python train.py --experts_per_token=4 --init_std_router=0.0123 --learning_rate=0.00337
Below are experts of layer 2 (counted from 0) of a mixture-of-experts language model. Rows are named gate (a neuron's input weights, with its number), up (a neuron's input weights, with its number) and show model dimensions 0-255. Each number is 128 + 24 x the weight over its row's rms, rounded and kept within 0 to 255. Numbers have three digits each.
Before each expert's rows: "comes after" lists some tokens at least twice as common just before its tokens as in all text. This comes from a sample of Wikipedia text that the model never trained on. Tokens count by the router's weight.

# expert 20
comes after: " was", " he", " He", " to", " had", " and"
gate1:138149159089113120092117154113098099069162164129128167133129167152124146139148157101136126149151124140142119139075111171120153166144135121113143136109116150125129101137108093119123133131098106139097086155160113109144133100152138108117066131150188118130124088104143107091140151118171118169159178143132191161143106146161154116093119152123125108130162182131138143121123121148084124092125103127100096109144132124084149129140092159134118182132114112152090114102128113116092105122117106110125120147129101098139108144115113128182141085155104131123152163127135144156097135140119111134119145112112087117107129102145117153104141109169139146100120083135119148150127113139105129171082112109161147111115163138096140154165141073148162095104152175109143134117130097116123140142136141
up1:158135165079184134112165108103094083110145161162100137105162095100129127109135158142136154136118128147106108137089112157133137166114158098129139107139143135174143149140142134078151176125107123128120121153126082122108165160151165090154079110135140143085121119142136154133145139126101111174174159150100155136142141143129154132065098121118111117123146137135156147097175145160102107112127146142120097114145138132116107136146111173144100151104156121194071112137131139119077125113133095133126138142146144107133140156119148126111131089137124139104151186108099112174125103141152110129116130141110118108116069106145134158108147100150128142122118139121106138113152097130140176134088138122156156146111120098091121143161105159180113113103152139129107103129130118080156112124111149

# expert 12
comes after: ",", " and", " well", " (", "s", " but"
gate0:131137109099155133148140089141150160179115155127103133170142118135149110152114113121129165179110178159138105178118085127093116103147122128127085147146143143099120116151114103115102164121129127134146169113086127150080165133127133106125096127126125170136134113129122096126124130126112120140132128161128111116117114125101152146143162146147168127112144094163154109120137172115112121113182139146153103111114113137132149152152117116100109120134101189119100120128153116132129111162134159084108045142118138129153087143159160113143108078143136122110129097144108155157097092107111115133106161143132090116132100140152150176105091089095131156164118155130157102133079126135094082158074170137149077120170148136113105095133161113115139150147113131148109124121154097164117137123122115
up0:135110111127133109153140114117138071157168144166122121127141106087116131114120129126140154075154133102120141143102134115163107124136149135130162092138138125175117100070143108113170127089081115135126096118130121148134111116121146123189144133117120137157139097110096164103135126142141153179127200136135142087156114103142147151115126126074089093090089142095156129118103102126125162099170131155149166124115136092116103088169154126124126139168093105135151083120121131102157088129142119093126110176097106139080102146126129173142126165132175132129115136132158141080138085150151111126116110119125120115110111143109126120149125131157120118106110170115115152155120155145135148147154123170091107087129143131115144120122114065114112166157154107115130145125086107140130127117083137

# expert 22
comes after: "2", "1", "3", " ", "4", "5"
gate0:121110144137143116116116133119143138143124113143128132110108096138164097097161142108136135132124123152135098097102128102089151168073146134111080146144140156100138127124139116158105122117108111148153116136140125150175089128121136109118118100117090158104126144117121106123133129090136150174125079119092114145151126111065127087147126128126142129103129146119160176141151139130152064090141136160154137121157168167141097122117104118097119115150169135115129141140124118133080090122159171124116146124139145131125100139095134122148145100145147119153113123099136185123137141127153157136147165178146150081118169180120121119136103145088111127080170135104161128107116093137166135169171108102104156110098124109132138136172128125155096118174143093153129147166158149075083165130172109
up0:121185153085066138120145128136121135140148114135122083138106166079091174125112118119111109159131139161126142099128104149118094100129128085101146137155133179165096124135147159142184136145159103170117103098127141132135160136120143151139114116105148119105133117121129113187131097133094114092084157142138108106092118110181103107154157138088150119134132105142175139110088119124150142120147109119144085151102108076090100144125131107139112139117159112169149163140093151180142127109129138101135133146099132136111142118107140089117120147103150122155127152112122104157128103140144113086134160099101095150131094085129099139142151148144167139144094087154095151144141164140150136113102133155148145149122113151114085128144092158086177176120134131106112135108106104116124121108118135

# expert 44
comes after: " ", "1", " (", "2", " $", " −"
gate0:125113121129169124134124113150133121123097132134165105159152079136139155125147171145129116149156164129113114113193105126158127126150120162126154124125126151127129103131083122089113139131129120133152155109162146131101133154119141110195133105138127114094090109123112148105085146176143117103140125130136115122111155088137161125090169160113106144155109123118118124147111119138092117095143170165109170105132119092147155169145130132167091157134096120124086120118110126133128146157165113112137114121117107115136200137051132099145171121149168156148123128104140146113087113121134096107095146115097099118117130119165127154100119116150140132138128098180129157136121120112076134147106119145108180153101113121120101141117118089127177137152143072089129132071134111177106139108112106
up0:143136091156170134136171155144115177104120155114157141122131095145126127158146158084120157115141162148127172051123105135130105137114120175165144119110126110125113134134125106081140119142120125143164093084166112103101134157125154120123095129100088123123106131148132127132109166103111150119100116069125132154116155081161116126105159114086101110132137155095078105089134159136122120103131134141108174098152131150152078152173109143151134126127144112146112157128115138109109184149147149138150108118108127158109153128169115126116174135142138116168074185127119162096110177150129116126138099120135103120131069119122137132120140136127119135122137127151173115131111130093092091075140143159118148161123132139145141115128148152116118102146097098140172159131150081108136136138136108

# expert 55
comes after: " of", " in", " for", " to", " on", "."
gate0:094171157119144105122126137100154141138135151127108140137135155117111098137150129122065138110120125113118140121129138107185140118123119128156129099121144137148110130157126137099123147110132095112127143104166151137154161133098137132114119081160142160126137164092122166100168133126166111135132150123139078092116189137129115133106126110133101161099105154123119140167150082150119142135132169094132141127140147160119125100134111126126094123087103094161126154076125153110156142128146118147103143194100159086135114142089133081159101133103146073167130119100147145073156132102135084134129138145139147102073139131133141145116074181105137114125155122121101183141124139112122140200153118112100141121081147113099150133121099133099122126134149097143108128166115091143131139105109089
up0:142143135112134111104150108089122125127141167131098138097107172119145151162155139117082149136113122109121143156104134130144157125120166114154130136096148111149124132107104150085128163091130122084127140167153184152155155123115133132129152121178107137178100151160114142129157115103110060069122138099146087121172168170124123161131129124102123115146115125168102130144114095162128124120132168152166145083106140162103107149115101134139083140146090106152090142088127116140134137136123145119082108169119149123114135127129131109103096139119129086179097151127137160112137143115113100129140109163153133136115121117138108120096080146095123116176161075116110154133127113114133142139127080125086135126135083136089154114134103155100107140137148109120132137182138134199142107117109138

# expert 18
comes after: " to", " f", " in", " N", " n", " of"
gate0:093135100113093139130120177110104144152135097117107145127138129111124147138128146124145134073099116110109139142111107104150162102109136140100080090100140109115078156073118151139130138117131134134143098118138143181131128081109155125122095124121134118124105152147129163142127139138107129134097158139150158141180106170078130161104125142107134122115129120141127093132130104127165102169129131144132122171157143125147173073131106164123093129132103114122091110103144160132150159150191144136119139123120098147146120147116130111109111142130118140078138107109098086187179105112174112128126167141118137124154154114125131120166100095156139116111079079149131132174070140160128154143114151114101134142107138120126144153101180113171107141080153108161153141130147149138153164137112092
up0:110117120159113154112167100101111103109142118139139107138140146164143146110118110152145101126092122115111137135159106057142098096149146117135123152102163111098162118147105189126096129115101140107143141106112157161110118086125143123141151123104151142122131130125135117165090089167069125164177053142153130128161114132097111150175114118127125141110118158156128118091163123108172112141149127144122149131095117162119139163107155124117106139164134131139135137165109125110158130125137120135112108118121109121149143109116159106123081124134170102161139137144119144167175126057132110100141141093129120124178125189126136098107138135143181123103134156160137117100149090129094120091086133129136150108174164096125123127080161139137134114118114106101146139076134130133099145141127088

# expert 42
comes after: ")", " |\n", "\n", "%", "4", "3"
gate0:084124115159119088112109147142152128127159086130150096093129138123109152121120111108150152153141139162173091119121144087128140133152128156139122116154104129131117108129114131116084121085124118096116140157144098134092152131133142138130133153146179136121098081170146165111143111125109148134156111080170118122140152123186150122156086139129121061159177136133145131168128093154132141073088115145154127153118143119135078150109155126102124164129163160087079096156166154140167130123150100126100101091127123115128144142091121138121123101165096151125119115141160159156131127105094084118108144135158115105119154134109125130112147090117128125074131098121122162104100130113126200095117119132185132122104128152128121096130152129129142159108128111115134093123172150105144167118140108
up0:141099109132106155109090138124098098107127163111111147125135137102163138134133145124119100079131143107082115113154112134113122101113143134123122174144147109101133169108109096113135161114124114139124132133164137129148144101173125097143171135129140131118149174154121103140131125167142151108076120158132129094096142129099093084109129151113122152093117127128163115077096155141192141188157154113106118113089104123119135106134112192124121087130143093160143158108101097147125065140138132097143131139172151144143107128146131147167114078103146130144166136164122129101142134130142136134120130103121121150099131163143116112085128176176075145149158149151169106137121133186125097126124139090126127143158148154099107160096110130109133139145123103154190126132082141121115089125123134

# expert 63
comes after: ")", "0", "%", "4", "3", "6"
gate0:155125115114076119102113142153120121165154161093148110111110107118132118088069125121170112108150103164173128111138148145116122126149122138104092165134122139107155120162080133079126148149110140125147123157129163118120143107088126087138106112124154149090118113133143090114117098143114136116118119111101129094124121127101135134169109141154171131101127113141144145162132127120165169183134160114116119139124116151078106137105116133181103076147122114116157126117164137149115117127152131147139145060099098128078183155096187104129146104129120160126116110131135149151142108125161125180146115098151143126108120100097136154091158148122150115140083105134117158150122108124144158137124119105123106114149119121122100114086147159118116143186079125166148187116119097110131159098131101
up0:133113095115140123115142132122125107131140130087147100087129139107133097103103123109139109112170110113152109127147131128170122112116142142102089116087149134116171154130125162084100151151139115098083141131132113148105170143118164097117095132126145142103080156144126171132105126145124145162103060091112127126112123141136110121157141119127158155153120121098137154151141122126113162152094169134119098161143106145068159158141069128156157120146139119122155151134121098125114134151126139120142140120104091155122149140101154100124165112134131144143085097091119182139120119152148129143157130116171137118162123129159119162122158118131121103119092123148122167154134141104124135175088143120157111141105110051140077091109168166100115140153091137132149172139145118066154121107161092

# expert 1
comes after: " the", " was", " as", " to", " a", " is"
gate1:096157164107175130143107160131089138140104107121117148143160130090146123129082162149103133153106101107110138124137115124109096114136125151141162076158092134143124136108071151101109095116169169171107138107101110178108116112119129169093106151137085108164140169139152096166158148137129165119111138103128152115154059126100131114100143146172129108099160156116122105135113115129125123139141121140143161178133130163102145108156102097132132124138122148172181146133128120141105078142126121162098126140118096125124102177154096119161093124168104133159115119157121122160155135116108127058114111123096119184179141117122156146110123112114124121133129127159134088133147148122102134117135110135098091120125094152149146088151108141135153134114130129126100098111098142146126129138157165
up1:148119141126172144125131116158122093148112141140115153104180157088109128110117147120116149156135086129100141132123118116122150109111112108207166117126093129142087112135056116135135124146128165144065125107129137187157148095159144097122138163130129059116118117131119097134136135093148135131137142153110131119162101142107087139080113139154120127081112142160088140097084100130138076160130122150111113129140167152071143076151079109178128137123114130164161139139132102118123130137140148138121162165139145115148137095156166098156118141131162133159129149126136118138135107127139118090129101124116118153133157092135111123120104147083125094138130131135141144135122163129090117124117127156119095079122131183129162084123136131117146083131119122133146147144106122128171147142124177

# expert 4
comes after: " K", " H", " G", " T", " B", " Ch"
gate0:150109127146123150081098109122153106179162197154122100107091132136119136151101139110134139114181115097109126115160091114083107155124110150099116109158120091119098120123116160153154156124122087099119119180120072133158116165145108130163121115104141111137156121116123092126100133125107133116075163144157115163092143173153130132130164118108136139169126147075122110118167151096114148107123139101126126178112135123108137172121141086138131116113105159160131121102093136108140143126144159166149124165146151132112116101139139146103129136146103115126112130122121135157092137180120129154127174130175082120118157164122159117160097170150084119126116108118141152178121108116141152090152095136134120111121116140108140175120137126165128120111098107113068129100125124152093110109111111
up0:138129148118134096094140140136103116138110175130134090147147112071173135107144094100157142095165105142113119098108147107126144158147128119124092073148158121131107121112138121120141095117141162122165112089104120134104121099096120117124168129136111108177135090109126102137144135154123114100107132069152128120152147124175150090132145094155145093160132166129136097128097135175117104126129125137141120093102139125109111107086142159147160152136122126128166154128159083126191161084168158133083121170121123137170120133104149090181142115147141125131162107105087143135119116157124115157145071126181145119118176118132093095125150147151098143126148123181142145147151101177130140125113119143130127125133107141133160088111148142147101145143102115133116108134138120111088179125141107

# expert 15
comes after: " ", "–", "1", " (", "-", "2"
gate0:139085132143152116128145181111124166132133125119118094114155064122127141121108113155136116090120137146121118113140125120134086150144146115109126140135119111138142126155129130092125112084124111139103127145156120131113166112174145130164145114111088089116126113159109102152151125155143176140134028106134112119122133148174108122139164174124130146141142157104107134134136129091119127129114135123129130124102149133149100146159154120128132145128102134114113116100162135092120127104115158128155108089158145110132135150184112103146164164135180118136117081127117137124138109161125096124133124096083097158125113137123117147158128154100104142128149156093206088090142131149134125073111106141115169206112115152150162164127107127153113105077097157123141097112140139183141141137138101
up0:099127153154140110121089185166161171092123112115103130093129113097161134126127107145115099124118131161107140104148123115157105155131144127128139123149140121119153120128166136095130121068133097131125119159136127133120173087184136144178158091118131115117122087178119127144156108140146176139117054124142115111120152162148089125146166156129114128139144153134100132115131149083153120091183156114132138105092135119115120139158135131119143116143094100128117113109159130114147145133125146154174131114139139097164143119150115108130155171111153092123136086129103158128087103158148109139110165080114076163124120166114121109143147128087111119139160182118145089081121151159118159098118096121119172169129094126150122135137118135157105116110115148093097150136130148177135121152120112

# expert 5
comes after: ".\n\n", "\n\n", " |\n\n", " \"", "==", " ("
gate0:132137152089145122159105106136109111141172110106101102130112141104164150150095136148125101129160101169098163163141088136124115133112131108096073123095113139123129107094125119093126156137167095132175114127104138092146169151097140148141123099088125111125143120186141158186100111108092115137135093121163166159145133109116134151122138115157137152116154145101148095138074116131133192143128126136147132144122113119105173154094129120181196115105121081109135105168137170115098146111122119120101123095119153138135133085151133100135151165149131146125130103117118138128127142145121110139115123150153150104113112140127118145170085139139097127139111132158171104133113113152131151109130152132126121075165157145140144129125141176175108114089090127116160103125141113136133102087106071
up0:184115102139107178157136134106117143110104162119164122117116147138122166090143106105111157158162155102149101119119130129136128135130122141103194150131094104107128151130124140135102096092076118128116130104147102104090115067138122122136168134150151115146117103073103082075108157130148130112144145153114119118120122146174131154138074143133076088143105117112141137147167129084144125117126139122130163146142151121147111102144087148093146151109117160159114151110137105148170134142132132124163135162120121127128133162116114120135102077101120146099110161143168090162128131128138136126138141113146096148141164135134147116096143133121162124062125145091122109121159151110119136153112106131106169190103143111120140145143096093077146156163162138145115160115122151082114158153132137

# expert 32
comes after: ",", " with", " of", " as", " is", "s"
gate0:134108138117132089144098087156127072117090135128128148118167114114132153148156127133094116141163113142142109121133093110147117185141166104186137121132142116150143115140164133118145155098142147128157126159091166143094150112095096124146157088094129155147143129094112113139136125125112185134133130137132153123160080125142118124106146149094094118142124172104145122118150177129143127099140140092104144092147149095143109138122087147142132116147076119127166103113094107067143174153157135115117141132167083178139136162163144076128132141178113142140110111120180102137109132167134148150114127099135091136145158130093129112127141154124096177119169124072101120097145106162121118158126131130128160130113144105096154130101130154126136153118141128115128111146090125157083135107140166
up0:134134064177114151115113133129131154098110113151133145101157159123112153118111124120142096127115120084172069112128115099131080117110151116153153123139139120146092129151132165110157147127147165121171138152124096091129107094118120085113155100092155145155125118117170078152140105133169152126097133084106100123176139143166157130110088133110090112126167122122122113142153162126127116132172101133092095107183139106095169142152125138130167170153125151094122113121124142149134113124128184116149115102188095130138160119129161135144128147124144121072091119136133136129118141151135125129115146116127151085086140130171101097084112120132115136104151119106123129124163115177116156134125119120118148112120166152151146141095158102109107174136136147132152118141153086124173122129154154

# expert 30
comes after: "9", "0", "1", "8", "2", "7"
gate0:183128084093131162139150177129096132119132145120112137124113130192154188124091127092136143118093167123134094142123117140106165117164128107096118143133138085114112102097139102105099142087112138179174094101154116132144161131149131139140134137165154103115119170145132117113159117103142143103097174139115123127158129136189119121122116109119125157121134135106094137108153135134157106147159121157108090135157152161108131096139108107189128197125140108144139122099123109119118128089103111152135100180155124066087091128138091166187157099151149113143142119134104165124110151117119123121137141124146128134145114114127101108096112115143160147152115115139109113157116122101139111116106151155088162114121178111124114101142144121084148118077134139093140132132124145151109145143142116
up0:104128138156124076108127075138133126135154113175136126093135144092098100125173118140129112175109096125084146106123145127170107123107149151157129116118136139153106147171144138141130090156136101064090163144102142139107063086102142131137144151109119165120091108105123116109114125145104133122160097103144126127100118141071140146120147171152139094127096107158157109142089134121124158088135141121132148136079108117136121164149135152124163112149122114133128129152099101142145106173166177132128166100113131171135169153125144124081088153075092159131122146159181108122134106144135134119122146127108146128095129086119141153123136156133136112137114154120141184114131120139136163130165112093163082139129092090130153121109119128136118097176131109152146148124111125119160130120111165

# expert 14
comes after: "\n", ")\n", " |\n", "I", "O", " O"
gate0:142084145098156131125147174086146127148150128119098083124119145128129182137133114121205117150104131101118161135110094153102116114139133090115133108137063170102122104117128124146117157150107138135096143066129123089148115143154129147123164150142155159120155113151126133128130118136085095153116146121125131125124116123123168095091137130093181154076137153144088196085141135122111136146133102128126102129124094128132125103136108127130079159126148169103102121106127149154121118142149130120123113146145133141132137124108157143151085083158128145144186139119157119123126124154148141134145162123149139134117156121155142104108144124096138157131119108137113068119122177071108087148149123114096164123157147116088150146132154101090110105128093141110155171133083139137086138127158147
up0:136157156134189160119111154156093073123143139117117116118085127121123116189112140125129198130126112152131139136169136112122116111104135134141124156136140187136164152135129107171131144102130181107110103087145169084129127107173095119080165118132124111087131156125125117071147118140093139132140127153124128117112103150134122150081148121098159148133150087123150174113141125105124087151171141136139160157111101130140140112128107175104171089153123120123112127152135122110134132121104075084164127192096102138138137097086121139091139097142092118142160128115074148087138123113116133128131081118118105131139179145132164127100119129131125124121152097141151113138145125150128120132109125148140154105119118175088109121143139096126149135134159118130127160105135109161104103148097129

# expert 19
comes after: " the", " was", " a", " and", " is", " to"
gate0:090168114151134144119144155121117122131157126148164162129123123128114151154139156131174130126096141127095092114124123142104131117122114127121159108095084201108117140092127143128131114102183105115145129137129100125080113165152119124105116129107125114130072124141100115149142126142133107136112101161109122076200112077114127106136087125150168153123135153143161133121130155090160144110166167161153068147075143145113081127116098088140160165120126139146122142153137157095137125172177141106104124135181121151100128140117113141131111101136116170117143114157144129120108114108130109155148117142109132135098111126135145136111130146112131140119110152083181135125127129113077134126129108120130138132122082136115096131104134172104106133152110092129156163048129148119089092127155120
up0:099108127132128113184090158162136105174117140124095129161121096151103109117151108095117114161092136132151151148135143139133138193152141129129123179153194114158121103125150122103155142140130142135124135156100147137187124059128150118136171090102118129117163101118163154129126114123112121141156133111170107130087134122146139128129140155128134134151162115091103113114122088139106148133123122082108171105148109149110157164101177158098140136125170086101139112139112107130121106115094112158146133130076130145147097092123138111094156160104131128147093170095131137113132136120101192116100150128116125112129123102132138120127145132103105128152124147147104117113129102110174124134118163138109065104128154108120159110151113105117197137108117119112131110169120119166166123147091111

# expert 36
comes after: "9", "0", "1", "2", "8", "7"
gate0:127145089154141097131106136098142152097153125111181143122130118174137136153118173119089136132124141139131130101124090097171155135156121096127098104140133146155138099115116108156128157120160122123102148151125145124115182134117119132128115099091123139135112113196151108160136118115133115144126151104131173172121121104123135126160136111101147070202140139125138120108195137144103107084113130143170112072142107136156145163155165147094138107140122106105142165132098104113106114145110114128133098134137106150125125141162136109153127100161113122145189129113124130178157111141131128106124119138102133112151143152127094123117153103069104130097096174132135121104128098080133104112132117118140147126064137101087165110106154140138133137146145149139133137113137192138087099091104100
up0:151134120153127118149119118117095136115171125123161173104137099145104151150145184114079098137122141145141099111109140149126122137170124144117107074126131118126112092118099149160132147117138141117100133145136116098107177157103137124142132094109146107127098141154117052136115143123096124127145172107139151132124091079129087132169137138100127109157152138131113143105151139158127109133124150159123101091147094144129116103118165123088132118116101100111160138103088125135112112183117149125139141107144163173133107154177122089144156133132103155142149117114145076183178121126130152117145132098108146084127139165169120130121139106098127099083129181125128168105139090098115104129139133138153149114114157123088194083135118136116078122104136141158129122123136160085102117132106114